config.toml
d_shared_expert = 0
routed_scale = 4.0
balance_loss = 0.00496
init_std_router = 0.00762
n_kv_head = 3
norm = "rmsnorm"
norm_place = "pre"
qk_norm = true
init = "uniform"
optimizer = "soap_variant"
warmup_steps = 106
schedule = "cos"
steps = 9354
Below are experts of layer 6 (counted from 0) of a mixture-of-experts language model. Rows are named router (the router's row for the expert), down (a neuron's output weights, with its number) and show model dimensions 96-191. Each number is 500 + 50 x the weight over its row's rms, rounded and kept within 0 to 999. Numbers have three digits each.
After each expert's rows: a language model's description of what the expert responds to. This comes from a sample of Wikipedia text that the model never trained on.

# expert 6
router:421502559510468426546492606491470506539400516568494611488518568491492436557448500437535504499492585575553501454483461506544449564493506490483539501512451535515446486473540601558509540499494488495414412462445533448529560526509437566424504466513387469497383536449388396527510560507523451454
down0:551458411459512543588520544521416454449528429536516470558517438605468438455438503449468514421449548537503466458519456429477522531420520499544504462595535526574536586390566506481450506444442567508488550502521398436478450486478483489529495520498482512448451494537543621525483526575502505458
down1:511499413494549480517543483550491513532570496486514465604520562535598522459448484477520561478540459492413490513545472529388518472459368535525578533455531614584504450457490441523392525472469539658485477527538556540474568525460526474398464585465497504502499520504505461485489477578479538497
down2:446513624478491499501543485521503463614439478507529533529489490569524393539523483556478475485510517468582489530478581520533495511569493450557471507424500477541507552470581436560526492533434523405475462397517548466513489551477436417480524561426562453403431545445517377486427434453551449441
down3:546468492547462514605545471542544394404464485460546554521477501487509466565358482437474523460512544493511550503430517392454547596521489549531499470404464469420575497552495481488568526521500483594487511541610546487462511597455449427447504473533544483536539489503488574520507489588465565482
down4:543484457451503410450500570502449549447393610501518456378451552464499437504505508568435589413508466538522568538429455480556494527483597536493499496533586479509490542413561539466399519469448607470449490519592517634463407531505446572485490505498558482430576406497551512435537429466608377460
down5:479515582512438533461561516551554543573464460442486596492607554382483478447523502498563545465526427488537509560500510574453535471433443510483550490490470511503567570497474508485439437473507492529473467457492571479468446548464452544437476537516482478460473460555497472440483511516568470515
down6:489480449555390512498552485460526510514561436529617446529404457473531497418424508496436529555443479374515469464544429507481466454582568511471507540491489488554436461503502518526414511485533495536493531534470508545423579480516463587479461463519457576517453423436568487444434480461431454503
What it handles: Common words after the, a or his that are followed by of or to, such as time, out, up, death.

# expert 15
router:550420557519526490442515520555450584607444544442470458362450449464442439562477509579540497478467604542482541472504489580486469489627423554558584501562599472429415496494521616428500518420438426530521425525422589481451532546538523593486429426439536508464430458523480489498476526452582538446
down0:534442422468509444546450500573488520614546541449597482436501442533480384502502437470577482481482501517532546489433465479531520480535472508515531489531560464486596530486517469517479476407508555541448464502478661577525503550529479571515550443503436393442461552449395460511507532464518532473
down1:594514436455448518553558541489528498533493511503504463446461422619483461465524448563467278521515453498558575462487442548490546550435525546501452509420465440551504500478519521541459534550531441490462571468536443551458431563520509422552588496446559517441556416524492474506547465513539489569
down2:361459510518496493515549492509446620512545441594464512538533504445477475564544511472473536549560503525443518479459395556544504470451494472512387436517449581511629477477538455427484491404516510546584499480457468606509536516522503505444519529480505447482550486467550598558535470474445547451
down3:516517526568505540452442519556515492447449566437509538483405457495499523511503491544440399536553428451433468505569437460540517518464516473618503492475498540481496504524454508457441431545497609430424614507563425598533499443436439503497499463563467461514544482561557465509548536580501429502
down4:512449426490529506512382572472481510435527464531472476532508480546493555604540435537508540565531507409582561528480561474468455481456551526438528585467563500543516479489511564454475563463508541530485554439396450486567606465503453518415518547459447507466479403450499448524529474378450432487
down5:542495558554496525429496553495568476537489566545524481515484417557469571506516477531557520450491454456469542538547559435414491538509465484530514401547567567501479492543443547473462443458460461461423512396437519602376473471411595556448459450448494483488546486513538503527497506567462539579
down6:506500590477489494508544517554464485511481538546484415416477486528497529508419495500490446524432509476440472458557521555500564501532505559487528548397511577511453551601453501533530460519565528548425474599469507478493454543479551534544432558569442465543476535500512403467427538432563447430
What it handles: Table cell pipes and hyphens or dashes inside compounds and ranges, such as COVID-19, chapel-of-ease, 2014–15, and the signs +, −.

# expert 7
router:510529380529449573395522481503402443605543430592501481527522525537548457493516485505575514592490514423427507496487552518565565563450452498484591424509543546486550468447564459539485523459623604475438562387565537528553420575529514516568577530511555489474487476572512528474567510510445508506
down0:584485546568484475478526522552522506528531510453431495429436443493517363538526534393477694539390436403527544501462453464578481510525511370409396490520594638425479568530525441458477475582602497476458463488488501503499504454611500533479484468488492575510470558505483588458579451552467499530
down1:541575556627457482443545496538554560495432538597486400507479464581588498376502468568443368573488479595504552490500381602471581482505526489579501436509449529444425566538460469510571579508560564613484454414538503506458475426522478389615582577454451496510523435531393511499503532562468473532
down2:452564503501454495577484566456454559462430531497481447527503550509533605515576455514509393512523536564410469540524543531543445491427508571526491506429434535568563515536477533535472475489523557623454518398485574505482582510459439536442503543611544467492541492537481506583480557431519480551
down3:444584487503540520460488531463462576501431474482503560529495416463491514481494518506488610506557620431364532483546562591611524527470516531428521489477511503535467587488470553535466527577449484493546438493496452522575542505390679448412537514459533518586500482428491427576499516506513506468
down4:385589511413515508506531465521448504459453467567515604545460529528527502476485539469488372444513499570468479536555517528556463549456453519503485501502543340573513525506505536517403475472374476564588416446404431489510406528373474467500548520485454486614479399608488422528568508454456569526
down5:601431564542479444526370562598543529539558677545551513473450592550523530502529503581548481542552508436511465446431487547535591522553620415407440573478500557453520550463527495545492525534568535493416470476447409502487539531557539532534532458458590425545556436554469549519542476587488541478
down6:564462510465542520421593438414395524510528501408543435565539452480512536464516510471490285588508547474501562500353489575464509594474577518491457537505464565536504578464462494475397530522505538491582461452448530531436540536479566544581508551530586530496590477496464500543542481507583554612
What it handles: Colons and separators after field labels in infoboxes and credit lists, such as Full name:, Mode:, Directed by:, plus slashes and dashes.

# expert 4
router:625506517423545546488480420536549521457516502497472503505573598540604474428566474543429515459548469536486480463442527401455541455497504579540450496451547442504419515522518389465477492473468428516407522503513479535517529454453579443535505512544543546464539515549517514537515389559503432490
down0:530487476486492560481520457516574457522554518548398497446574574498420505525548521510501537471498527501456483460521519447451476476433520521476443594487500475487558532566475628494538503538453576531518627397587553547547448552551530578502580466528491506479502553464454502480485503474527521506
down1:500520496547508496427354509491529471474472490504506584465569545432562556451518449537539524527521495413541484515503509489428474565499566494445479342528575468486496466518446501505496454432520494516569475483523464525502536529523518579544553478485575526449435510576475535583613568500443574470
down2:474453549455446511521519458553459484623576423469573434529396498482508526497465442528435488527451507562553475393445519465509415435517512493576438530416504472481562524498455452512508548467452436487459542467458508566549504530428454559447568531615522502519434646525527543520548478462525472596
down3:677468469462433518474510488504490603511504488563578546500439553476480519476545464452520483417633482522607543543587611443463451504428511424594513552525516568479502399502479507450433511516535461440547649462473519470484500507567541527466526575510440488532536462537485511532493405445459565425
down4:418513530580408474539443463526528438545493480487490537511470484495467465458492578470536538477477513477562465462528457460451482505491474467471359445496516466468485568376458514498569507490458449541408476542548447437410597494578490509472499446454513480592450509507487441462513510459515479520
down5:472459541577462532477526449460554568565530393516502412399380389525502428443498551471503574498463469548414520507413531510643516470515552502484444504470525538597583569555507430591535471471490521533537503450531492523507451469534463451512623532509477492410550418512538588502471484487456548500
down6:476501574500460435431527419465458476463446537458525500518474525487527487505480557467526552458491426519539468502523480540445497484451568489459509552469543494498540468472421489487531471482477478485535469424510465632627424500534497450507618456503423496423434487474487471460486498431473476486
What it handles: Closing pieces of names and words, especially "by" in Hunmanby and Goodbyes, plus endings like -on, -ator, -ness.

# expert 8
router:483472455495432503503488552477481392491539531448537462518551527500450460469493523429388493556559409497530524513486495494559528502446590533526479530475366502448525516464514557436478462441568466553519567490499551448425420422487438487507491437521458511484579547520491524522574516428508531479
down0:542499523523480493563499520499570466601458521463390483587495569517478459459560523444617427452530459541626473458486426526559443415536482461503597476564530563428423509481487407392420487501529560394506446502556411528462511499505502542537468455399458479518495573480495471548559460558534493564
down1:432444553415560473526510560527429524397583444399518476480482521424586529575469395498537610437517477527529453512499478543410491487593473471478443541493426496470534468543510424496559524533594550542491514479468516463495532518558500512507493390531475369421425522455439460554598528507556477512
down2:527484476423430428558441544494512404491629500587476566479496480435591354493515467461485546528536444510449455562495559439528499580469490527506489478472456493447479514413496498488509490351554606454555526512521343528567494540449502459530489422477477522512478489446453488603553520441479549507
down3:534538503544449421421435555514525466420488512540532522443391496561536452502516507532531512443559451462588575454585483461522403460503460525470476508503461500451550517530545455468511394479546514573394565445567469547552506520563544598516461471520544446520405454449449469458447507521437526557
down4:510551516489467495459523456464418549607576495519438565519517494523492470485435527487526552513541460484467578484457510499468556543484477478458483442472463465458487515539461506476561517431503530507595423506493541589493488519530536466529445521449461501429549561576524516447590454517501465488
down5:541528535467523592516501486561476483492570463419543486507533494565495535482456499477438511472454557466439342444599465513464583418493457469517566501381518466512480456463503482488458514585528520524509457531523574483562523514440489461459542512487425552507500561440411476491446551513465480463
down6:491404461472518458497490452448517453475508516492518431421526486519528515560422516557516403548472592474451485465558504537505522507463562476581534546386515477555489496432532493573507589506417538529463547482442525464469514441458451474598537378475464508497525516558486596482536590499468525522
What it handles: Last digit of a year after 200 or 201, in election headings and career spans, plus government, Senate, House.

# expert 1
router:480534469547485532478498442590486530422528514543497548496489475542419455508560563430432518465550498508502469493485519558446462480480507505502564512502533558521543513572450481435532410483518469480502490451509540604473451425535506495542486414543482571448453496546590521545438561599514534378
down0:501500546472591472485498429571471523545334486573422546510493467488479512489491561414473514525507438423474507415445561476525521484528461446535506498487500499545522556518447431440527538425452530463433417506418454495489474453570576465461419496531515461533540500535519393381481470474578553507
down1:455501550480523408552539361465479465465485472448408528563522493424489495484496449481494476464510516427486546462520561446534529485506499498546457493567598439488537512523496558513497510512487549436461436460483490475435541554475551510468471546457467454417477455485534500549430457473562458539
down2:516486422617498539446503538462518576434568492478565516479542535468518577426542515592501415560525550493592475469494501486467514528450468436504446465510485468499546443489530474481489574511486492487520503600529538440442432466537421494498494515556456494485495497581596504538480444489411434460
down3:517460454565474481502451560521419587526506435567563583478441576583495493500453499517579512536528498456446427522530499462441504399469494439548525410544473547559519500488468529505420494552449566471423283493453474457559516465548502532503539515556485434468567454474426490492467535523629502480
down4:566496456524372509429491477471509553520502446597513481530505587467532404494570461522531522488507588593495480510478446556493533460583406470490466482536547520525422618542479453442420552447447517420516447468541580485481560489487487442480455399514486547543444430538444540445625454497458503554
down5:584523466417546451516541487475509499594536543548526486511474465514566578553439576516517455524446536559458538464458539463485518522466573583533510590529486460456450511501492490485492587436493484467601570476598460457606513498532465444516505478501423396384543459524386434435525541469645549513
down6:580510476543526600564499460495459513414480550484377476523527443549583568478560385495527561446586570506518504539606482474454546558467471454559574535532638547537376493465487525523533479569465567470569486547521577511545502479501420572535552555492404454491566437550550526580477568488572521524
What it handles: Inner and final pieces of foreign proper names, often Slavic, Hungarian or German, in lists and tables, such as Štěpáne-k, Szé-k-ely, Braunschwe-ig.

# expert 12
router:485534601568496503504434584459434403472471514507484480543505536482583567449369444436561501498456556538523534452529540496440512540533442502479511513473562507530511500620499506569461488532554518538488490536486509455464514492453625485498508469497496582492502439564491537412515552518525482502
down0:620497510560478526547590385526471572619466475551495552525493416456369539443478536556449462710494480542488473451478510520576447437542441464467568499503499440564527472496510547620433518435557536611448460466439581631528515580469518573541549528526520526511515504478478515590518452543493440506
down1:543477506441540488466496486571500525470439495516478480529545525582385467491473525518544540447501569539517476528471466473535449498488480494390557610569543478405468527561490585453429486574472473507414489521440450402473526489549536431468434442508489505595480452520485473515526500507484514534
down2:506527519544433582538478511546537480473541508573476446458490525573522573621456492547452553516423465533557482569494505541459417555468487558462528460581552528484490449503527528520609457473556498501544488574423460550512530490484574474462442544443499504486574452467547443499495507537508473488
down3:409610672517548434513547549449481467447556552414509425512605435467486506606500447497539505506441484563410472482548425520409478439482449457456490503536559542531575528463571350495479482489551467403399434478566549444422644513463518493588505482491507553564526536481495505532428454498472536521
down4:491466527447524406455499570485512531508502473528508499545533367541497548413428492519465521473520558400500570556565414474518509498533477559528533531551552501548408464523533498545428534469475498360385539430632455456493494483502476413457561533525480607478492528523553508490501522531541506510
down5:512499520525506513523480428478444484530470548436458594555510553474466569557551457540500443456417468577503513484481493584599541501467441557561447553449498469513489540507613462434532463457549553478525466524565512438642451595473464602454545533514527481557479442576499502537472435578467437556
down6:489497469539467481503502537482516395477450501472494425556448505599444524584547504512447536507546437476459462514460532524448511443461516487586427529554475444521463524465448500499434510465541457464433468525520574548536531580441543431529521432561454552481510519538551494539391400501469475492
What it handles: Object pronouns and nouns in quoted or narrative prose, such as it, him, them, plus word-starting pieces like dis, coll, frustr.

# expert 14
router:421497448521513564463499504413473492398565475484385518488488520553505605549536487489543516537465506449493464589453495484451383409500516441461585498453448509470534504484592506448491460520443477487490513492451472442468413430507478481509511491411498524619462484515424522397476480542435538527
down0:473437463475476464468573505493550521500546484486481518670479467371518495484469502480450504619430504589453483474465489569502421577413507366506460505380494518483524536468472478474482462529496589603480577496526461520451618497429423488469527554519503532537515537465462570549509545515436477524
down1:588518506509434375478590573441602594561581482454512383539497482557603489575530510500432544477489523529468490487523492471574429485574436491472480433485480612473591472547473523496434466454419447516427495504511553513480472550450476501542513442475422569433504563545537450423483479446525624403
down2:542506539449583509555632484542506586451557498537452591522568386526467531479519451545550469512496522516460484575467364448623523505518437512420552453545511485493477561477545451482520526579497553431483528520567439420416590555530558523447454514546485479486517544447545493541396583462421511538
down3:555521499466547446514511440493465405503520565399503432525517518516532487543568421546561527536375488613418471446538476487475489513489590541447545516501504502561501481491491438572447509511505515478523548486537495432522510467470513509428471589468538564508399539550571509555534503539596451499
down4:387507514535540507520516469578544555463700578513498559580372501531513517512602469519509543498463430378537495545518333458497543561550506542467509358515511518630491464503511573510593525426532440530406511530460590507424516425580535430558410451514478480462515464495498479629420472476437450526
down5:500502517440580492462549430484473545509554529474427449463569504481595507571502501549459476531434546419534495478496495511491473496436529406570550556512579498511482434524558533487505472532427487437454530493568481496442505408483483549545584452492510495530492460469448512469560422641467547595
down6:442462421516437514479418413497497555537468422555510500523491585581583475488505450530514511474430469369446562493472447562451527610555494528481557531492446526486471469512516481481453546376471462473531470440501499475516453423494456393436376484531519550402510471501520537485512508541510482542
What it handles: First three digits of years and long numbers, such as 201, 199 or 1,200, after a parenthesis, comma or pipe.

# expert 0
router:426556540457473491562446444499489477562520494503485437380485428515471589553521488418479487498482492453500549426496493533477440532462450546513525527511494434498503494503517486470516503524451588541475546595520505490434470440473491521433455463531428520502469522511590510500547563356440541568
down0:491410513476546494540503488526502524422506610525497536415434538542458481553551527496436444553489448471505568469438350540522485567578516401526505363546541480517517516459642484529507508499361564538476567460478529379491464480541474560493498607600504534486447546392430442507400567502492596515
down1:456533483460497465582499487447527449517515489489575568454410441502524452435460525490551518458545566484569564508541480456569469459513489421523539524419468442487546556484544543486501546495530526506485497472471501586514466532498539599474473502463531512505475386490446531490504454643487518501
down2:442581491538508428495426549517518552415460407476466505537588517603470515488491547516503509555503498640471511460464451441416444501559462394536546527437467428409486412488516526484555486523491455351501442447475459466482513463595526481475421457403558452486482582562492547601462513399470478518
down3:447487519482456492460556534579524472556538493458493452496531606426573547621574502461451508498452455543513499509398565550542593377525498483611518530483566550464551525568437491564438430505500495501491546440484462586541512517458447438420405496558466522494525523520583430442406530513532531514
down4:501485544378524597458476548550454439533501535468472424414547605470568560463539523544504554567569496557470423441547460482458449462586468538497548582542431495532515397549521460528488494513498516492457502520412441547484469540528555483479481490427576528460370472535493529501546608557526520513
down5:555570539465495438581531520520530470382478561479500479538577448438449515507504475571496759511467487571558584519514459561486447530547505530484448480532438503576472559536515476526446500501491538486419634437491541465466489438509544458507482482504493494606510552622585506380537473451469568440
down6:471495571511562538550466502557524523567551577494567452621500423506546563505523453500550541550407482566478473565533538505486503514552518450494394424615445459493520490501559545533519504551550544415550454541517601491511527493481419424486618473439412475550499434475516520520549524357417459474
What it handles: Line breaks and column-header words in wiki tables and lists, especially election boxes, such as Candidate, Votes, Turnout, From.

# expert 13
router:573480431647507433531497508466449441536450523454514536519451527432530500536436486558504492500523564555427523557463439500536639566532490526508414513533503556493587510555493509542487523508624528466563530601506515551454566485499609472533418526454478524537518510496451598461483477488459560484
down0:504485575486448476476550617455455464479461533533586496501509612491549697464434536420500506459470616578597530489530577501492468482517505411472498489451557440510528465527562531519471452509517427392582495572505505514621504496484528491500441534488426495437431522544423426392560565459459521495
down1:503510539443486477529493467530611454478438439520463468506521435557562508513483498567361372552439482494535344428541492571465538500551522519514486558491500532461568483519493421473505599604537511518460503518544457525490556492529497546464577529550554516524529519521526501496444534541457572542
down2:488547532487464605563560520528527454425481545477550525470518538617523630536474535507462628439478522524438456485546455412500539464543517539449457467436459432513457461561488508535541518535514413490546476516513476488533477476476409521622566537460482451494479477455581511480550500512515452489
down3:570485524557548549475483372474538493503512471528506469503469476624459505561522505551417472460542589589565582584545383396513572454523452464384525428439504437442557523490582514402541481490490518406495413481503473569498454497668533526416519520558456499515501526467449480527479416507487488533
down4:586526534523496467446520478413465407466445537398526598517391520557388560539451514547592439494541464531489413406452414517572439480513459516553559412530481473532471461503508544526505510525568527549589480477478512501509513467490502449538416532505457493430514471502554429506504507526507443630
down5:387505531553533525538405528550524542531638570478501543430550375475481473462516620512527544366587510494506555499449423489475520537492461395542488444528539577552418488464441585495450533442520527536478511498517388450497475540488497521464489567523539450522504400512447436504456514577538486512
down6:459502537467540514481517460496540450470459574494447425488445595477523467502461499465538421458461462550448525526488487494541477569430452546496556458508512484604520534485420544528489562523596411507485515547536402476440469505450575531545523559499469501581447492553439548519445511632432576496
What it handles: Past-tense event verbs and their prepositions in articles on films, music and media, such as won, premiered, received, released in.

# expert 9
router:459461439477575557534582466467627567501549475515480473579438433450509518532566473516411506504518439414491545554527480391430542476506529428467465540500535522527558556447472541506535518573471558515533517529597511501583548577480460420508533572462518360527613452511559430504533537519555472560
down0:512583455560542449531498603551591441443492474524481515447475512596535616555506546483554382535531454562538478518475523491489439569449532531479509519461416459612507506481453545525496496420523536511503468472547537512554574448408476408527477593514561482466427512628516519474591501594466490385
down1:522533562508466457467524432497512582456451537491470437559550587515505530538505534533435558486517440403530423460430432550503535526494453537493438448408533522444411467511574507517499394502487451579527474510378521539502547506437540483531439497549525472447546538525391487525483466487439454507
down2:439517520461457554497513503509474504485499393438522576460550534394586562426509485497445556451468496501474566529596546488504495496537538527529485559517423533526571486559455409422588475517478419405475566611535424554483504447547549588477393546481397481500502539507541459518515390456424430526
down3:478544469553449530418525542464545538454484462493516462498558523604536442464453444537513586488507445475505503420533516438519526635494484428538548444485430569466355452524480475537510481451428421486525412530416481509523512546575511512457424523543526408471403531575437475463532602575505532497
down4:480533499506503586489570460495482473466541571572566504505484462583523440477515499588465632524504404522477501627482498557454552476483519487406410368467492477526544557503572528460501483510492463555457556524500475518487531579576586519483493458565496474432453488490457472561543497438543600501
down5:498496537425544408519502517634573470570509565486447492538562528572515505500503421513428462496439487584379502522438591563489525458501608459497409453469539464469466531447444447460477477522485538535434591442536519518493505421605462498515557510556530502605446506499458486563566562449480492446
down6:449512451640461634442537528449599464363414465504474503449553536504422512509578561508438478425515513526549485484526430520495480399477502507551505614531498565549501586530509562493481491486431423481555522515544506529474449513440529528552483456492468446542561533507419449468397502379537556438
What it handles: Name pieces, numbers and football position codes inside table rows and squad lists, such as DF, MF, 500, K-ur, Metacritic.

# expert 5
router:632558538467431441496545556549534532546411423545542477509586517513422536462538538573584472462405435511465469524477520489521509459519523496523485538449472454507441477460510562600463490474409516464469594463498524498463510546531505457511511500543464452553493509568462440504507494586465462481
down0:550390591518568523446437523551533512496539516572495462422566611442508546614484539472523491509532489484535569538445418467529508508457484492372488441449588454609409544475486552445480578429526566624472452459536432495527452591503569541449582450529468499431492500515581539477531486547501419562
down1:596507449494489452522535449481513470465556519454513426535554519507497533419572555458598459481601523522439402466504590495571541467580459422509480566488522512458543531454501500476528525426525525558557509567487454552466549450557562478536620365507501629502493502480523486518524482654478453602
down2:578467518461548564551483492518522463512574411492562494507651552483449377555432457482512581552521482564446533510475440516495442456535559529387476422542458477511526432386542425529559516517395478424596529492532468405542521581505469441440484426548421512481561441560554430590499492508524521492
down3:517455495485481488537558547462512548475432491566552496422487491520460537544514524526508432523535571483495498440581453570476571520480497535543480479505484470518461524522604484491501601508538526476576536501459519486461450405495448398534485517413500583505556435489439475516487490513491439518
down4:525589440571487521524486524511516484484531457476541490519531481412542543441473546530550505425506446509468559487542503457504519509502495502406513463443536465535527475487476590601466486501459426500555422456517585501568512451558572531501448530570535581508492604613426509530459466496471532457
down5:534482535494457459496587433512537511412557512442531565473436415403501500463498492475531545506550556519543507473463531505483474533499492549503544548475498416419518492501468512533475464544518574531485482497487480488496386594449537422557634504528520604536443470493477533574448496441527610406
down6:573454475508532564429566547547484528437540452522481480526521483614502533495474520607512403551517529466418472502552470524447470513500550437522490424489568518496504468511466512433432460565506511555551543530436430507567444470547555551503454470458585394573452570513535548508494568540492478580
What it handles: Function words that link phrases in running prose, mostly and, as, with, or, than, not, being, against, as in "served as president".

# expert 10
router:507534540424535491543534521385541518434481454436558457549446517520458416548597474484562482540581472411518451540605437545553422523455515471426452517549495506563528516490504483541542586481488453614484450379567461453562505533565355478420519540572552498386544531424517500572550549471505454523
down0:500574463539461368571479511535475488564509542509553547457523491505384447520531494502483470459523455636584563501485469402518433544585546465556512485474553497521475443445513399438472456482545408503547486551591453421487502507497531515496575537500588457443491515532476535489497406472475438416
down1:481528490561551529432545468534510523511418478532539608466431509480514482433543501477518592435488632593466523529501529556429546446488534495484527523521531459479475572475490498522572425478556536517499563469480554452460465410533555531546500478505490568531503486554513514579587497435470437505
down2:573506563532436416461498503471516445473464427531518513518439578570517456589526459464520422569445638474565465504518525544519488537513444462547376553623442337463482511557530471466512528458485510482489533618508442524451463512455498539522547599442574443423457526421523558451630543534589377565
down3:514507558499570521480417516504487517469529469417535498467497440563459522529558448589632551459526430475499477505483436450469465464408461498582481495505528540475395516506487555441491462461529375549452463545419413534548419531490492439560473448554518557499477515497490367489476484594492468520
down4:493496426531581522470482537460480486520555460525482601600498526427477525398546565450443467635521527422614525432393479457393544402552512565453482467513503445513540430474526539498527578482445450461526356487493461621507505528505514539515523477511484458376518456582433474494543351507511539491
down5:490562469460489498505579613455495508519512537550419482537594514544443373436431498540425459538498538540493506419519486527460432466471492490459438483561475517510442495467522455489548520479502630480545552492498423487494541482473503520484469459479399476479456525534454497510478514461459492517
down6:471529531505551572513412446413421550539527444541501528499520433488502536537568513501472476507592495517551528450474494519515499410543416449537515413456524470526486477501379495423534531485475552511498532464519527534468552532559661554450524532580371514471523474533517600402505508369505490530
What it handles: Inner and final pieces of personal and place names, such as Sub-od-h, Pri-y-anka, and York, Carolina or War after New, North, World.

# expert 3
router:465500424450530497438454443564421576550487554425535533376449412523519512437431556625516486455454480536499458473523639553579496561564510489527455524502469428441536478433469458389451525529460515445568427421465444539442441498485391566533525532523552463587507486453503471457431457430485498491
down0:489480566512535484492534455494479475573512431557538451445482386545465474498508532594566451460559536534503533497454510522442445450544556493441492495472500532469569553567476620497404433491400554544553527512545491566584557490542553479517456522380561526433488545533481475490530499435446477561
down1:509486521469371507454493486546419524484522488421540494450446407463511468517515479544564496491470542551459495455570446503590542505531517511447521486598479542484476459560482474427555514523565567544423470474517475527531535538501453508561596509518401519487549322547511500499549438638477495502
down2:503446531476488562407575484428490431421465443474608572541530566480497487434460491489450531444470608406561559484499466466513501443482524498472509508491508469481533477405459505479526489554496559491559624395447493477502467570459543393501519498540482548575489466488424460503496563539560523483
down3:488514565598443531471520558560509502472522489436512468533392518645594503495472465551496426555556595499429443517512478495536480523601444494592389444519498573491467521459460516484546562470472538467428497541554552502500518555546526438486506456483498476506524566478560455482482475510493465507
down4:490487550516508503497470548536526571505442540513517542447462427483506479498503483552568656535518522459494490429516483551479443539430547465526526429458434445478465518562442579586372420534548524591574461494481492449466384496503545500497533502465547479438433546506559462487463539571485535525
down5:566539454446563538513496505595553401497482502520598579522540445469507472507412518505570395444439506500507497449500532469478488604523473421493475493441543471509475396453535460503480525506443547442579596478499507475522550516478457462537516605465353480582477554462496547449446468474411508605
down6:515532596425539411452452499519497516500547512597514464441493523544514544497463593442564441510481439401451534487525501421451536600497462486556532460567523472551506546423565531617510567503523475544553464532521511515517526555390497543468434474500509396547587500502530612453463485445536503549
What it handles: Commas and contrast words joining clauses in expository prose, especially science and species descriptions, such as the comma before resulting, but, however.

# expert 11
router:469361568476528454497493578533624487534512493545457475488510402471458515516487499463440487513496491520491518451530470554436437402483540435487553405522431485488406483511427417499492466552501462421588467635419479545516541508476562556504512527437569462482528462423498546552385461492560575550
down0:452527594513499523499496430482516514518484425531397547511509515536491519481572459474486469408514502528463507452438509421461492508450402402453525511437556463391515462525578526479502536511485491440472457502482371430553514479590424492482560465496529462484537471446550463532391515543484530446
down1:545547433409533499545616561463502502532466536551466465420608511490501512421513572428534592443423428541475494464473502515461607515487495467461395539471590532421489523521491472518529607490526512468503461466521401482525444483494474493453476498442519435437599463560409503491470532420444487466
down2:550495486471446450417621504588450481528494402486580513535556510513527515492474437517523403547557499427430508421514485499497511444532509533536475486519496438566435493523532482459416458482534528553517494410520518460528528462496438497578469613531472428527442548421548510594518411510463483522
down3:481560534501497533509487521404579549520496456477440379633453473555465561442602425540557483460481505462433491439524556470527555515546547446453469603463612488534499527422517518486485462469451516554395487479413477431557479541510597487516471463570489542436579523617528513532513513568486539435
down4:472503514511579573461559512509514552590492469463597539445517437558481517510534578449532567517467483454512499471513487500474544445463462497434416478436541469485503587554479604515545457445553502527412467531474526505506547562463442494457516554611503441468525551626509576487482501478481547497
down5:511542486461459502448601567537484550379466560512482538559487529568501540518422530478559505406477530523496525550456462537516563465443418534474476482451553473428569460501489459450493560484425467401555498470467532472561531481562445575381477521525489544584444428497564494534397504530604481534
down6:457483539442500579543478517491525571535482489536625511570468526422545480442444450486509441469557497439514490429498537532479558438488552539542445564501513489543399538546477496499546474494452506418400562494444421523538445551459442563541536467472421505524612428559582573587508557493566533485
What it handles: Sentence-ending periods, section breaks and words of biographical prose about education and careers, such as the period before He, University, graduated, attended.

# expert 2
router:498526470481437539442572431511581552424569552442552506553489515502502489402487543511466470449568488514492532551482511507536545386428546479558417444504526535497514546464401498491520505524463518457593539543470426527550535568503542521542534584492515522522501552440493471538477419479545516521
down0:478534530488524517399512560478494521522502470527459546431523529516473505408528517520556565450473512475485557496489500529558436495385538589451614486599467508526420485481534482505515545512508482462593532498418612477530436585516566526572486526588520401354455411455587531482511576515482526485
down1:516467534520506553529510437414644450556532541519523416489421528520425458509499570464573500521429539585535398478442585465532457547507484442540437499474494447469533456474565560483508476392554446562539477529435586453514562541571503370555540535457489474558514518456479535493582552441502492560
down2:594489520530525432500513542501517516509451455590420514515507491542551534609421412427481404425555438521514557365553464468528399500465503467522514563424504457536484508462456571470554509486512426476478393415450468455548398436458527557547541435551457465538589513522523506487546536535471579504
down3:400556548495522435514489520476478543489355479526423510465394476444455449523477574478565361511440522523447452450467515573443518510538493470461524468539419501483575541551475638495504594487457566595576546552505403476407464517561496551470485523495553487489482470586494488538453463527581447558
down4:492457474522427483518564530442490618595496461409527556541518612522502370509469351568465489504503486408501538492537503489479599465471510485546470548446621462466508511485471552525436479486612472468460511481496516544523500517601461487598541606574479552494508570552445568583440528502478576512
down5:512392540532543448492486539419469560446504563472493507511486541564518501446571473635530543522610497514490530454507546466547554514519408530489477456547462437543588474554445501507414480570473513585474432541527442537462572550445487602504415527528570516553539430458523462454471409484508473429
down6:467445502450492511451530421557501516535619426423535506508486500525460588519532496545531629516451538471536537478507449536488522517344471438588512529446436477555547516571524562498521474446520618523503565557488496561422613568470578425461476544565490514526483433526497530583530507564518464429
What it handles: Bullet dashes and table pipes at line starts, plus single capital letters inside acronyms and abbreviations, such as FBKSH, MICE.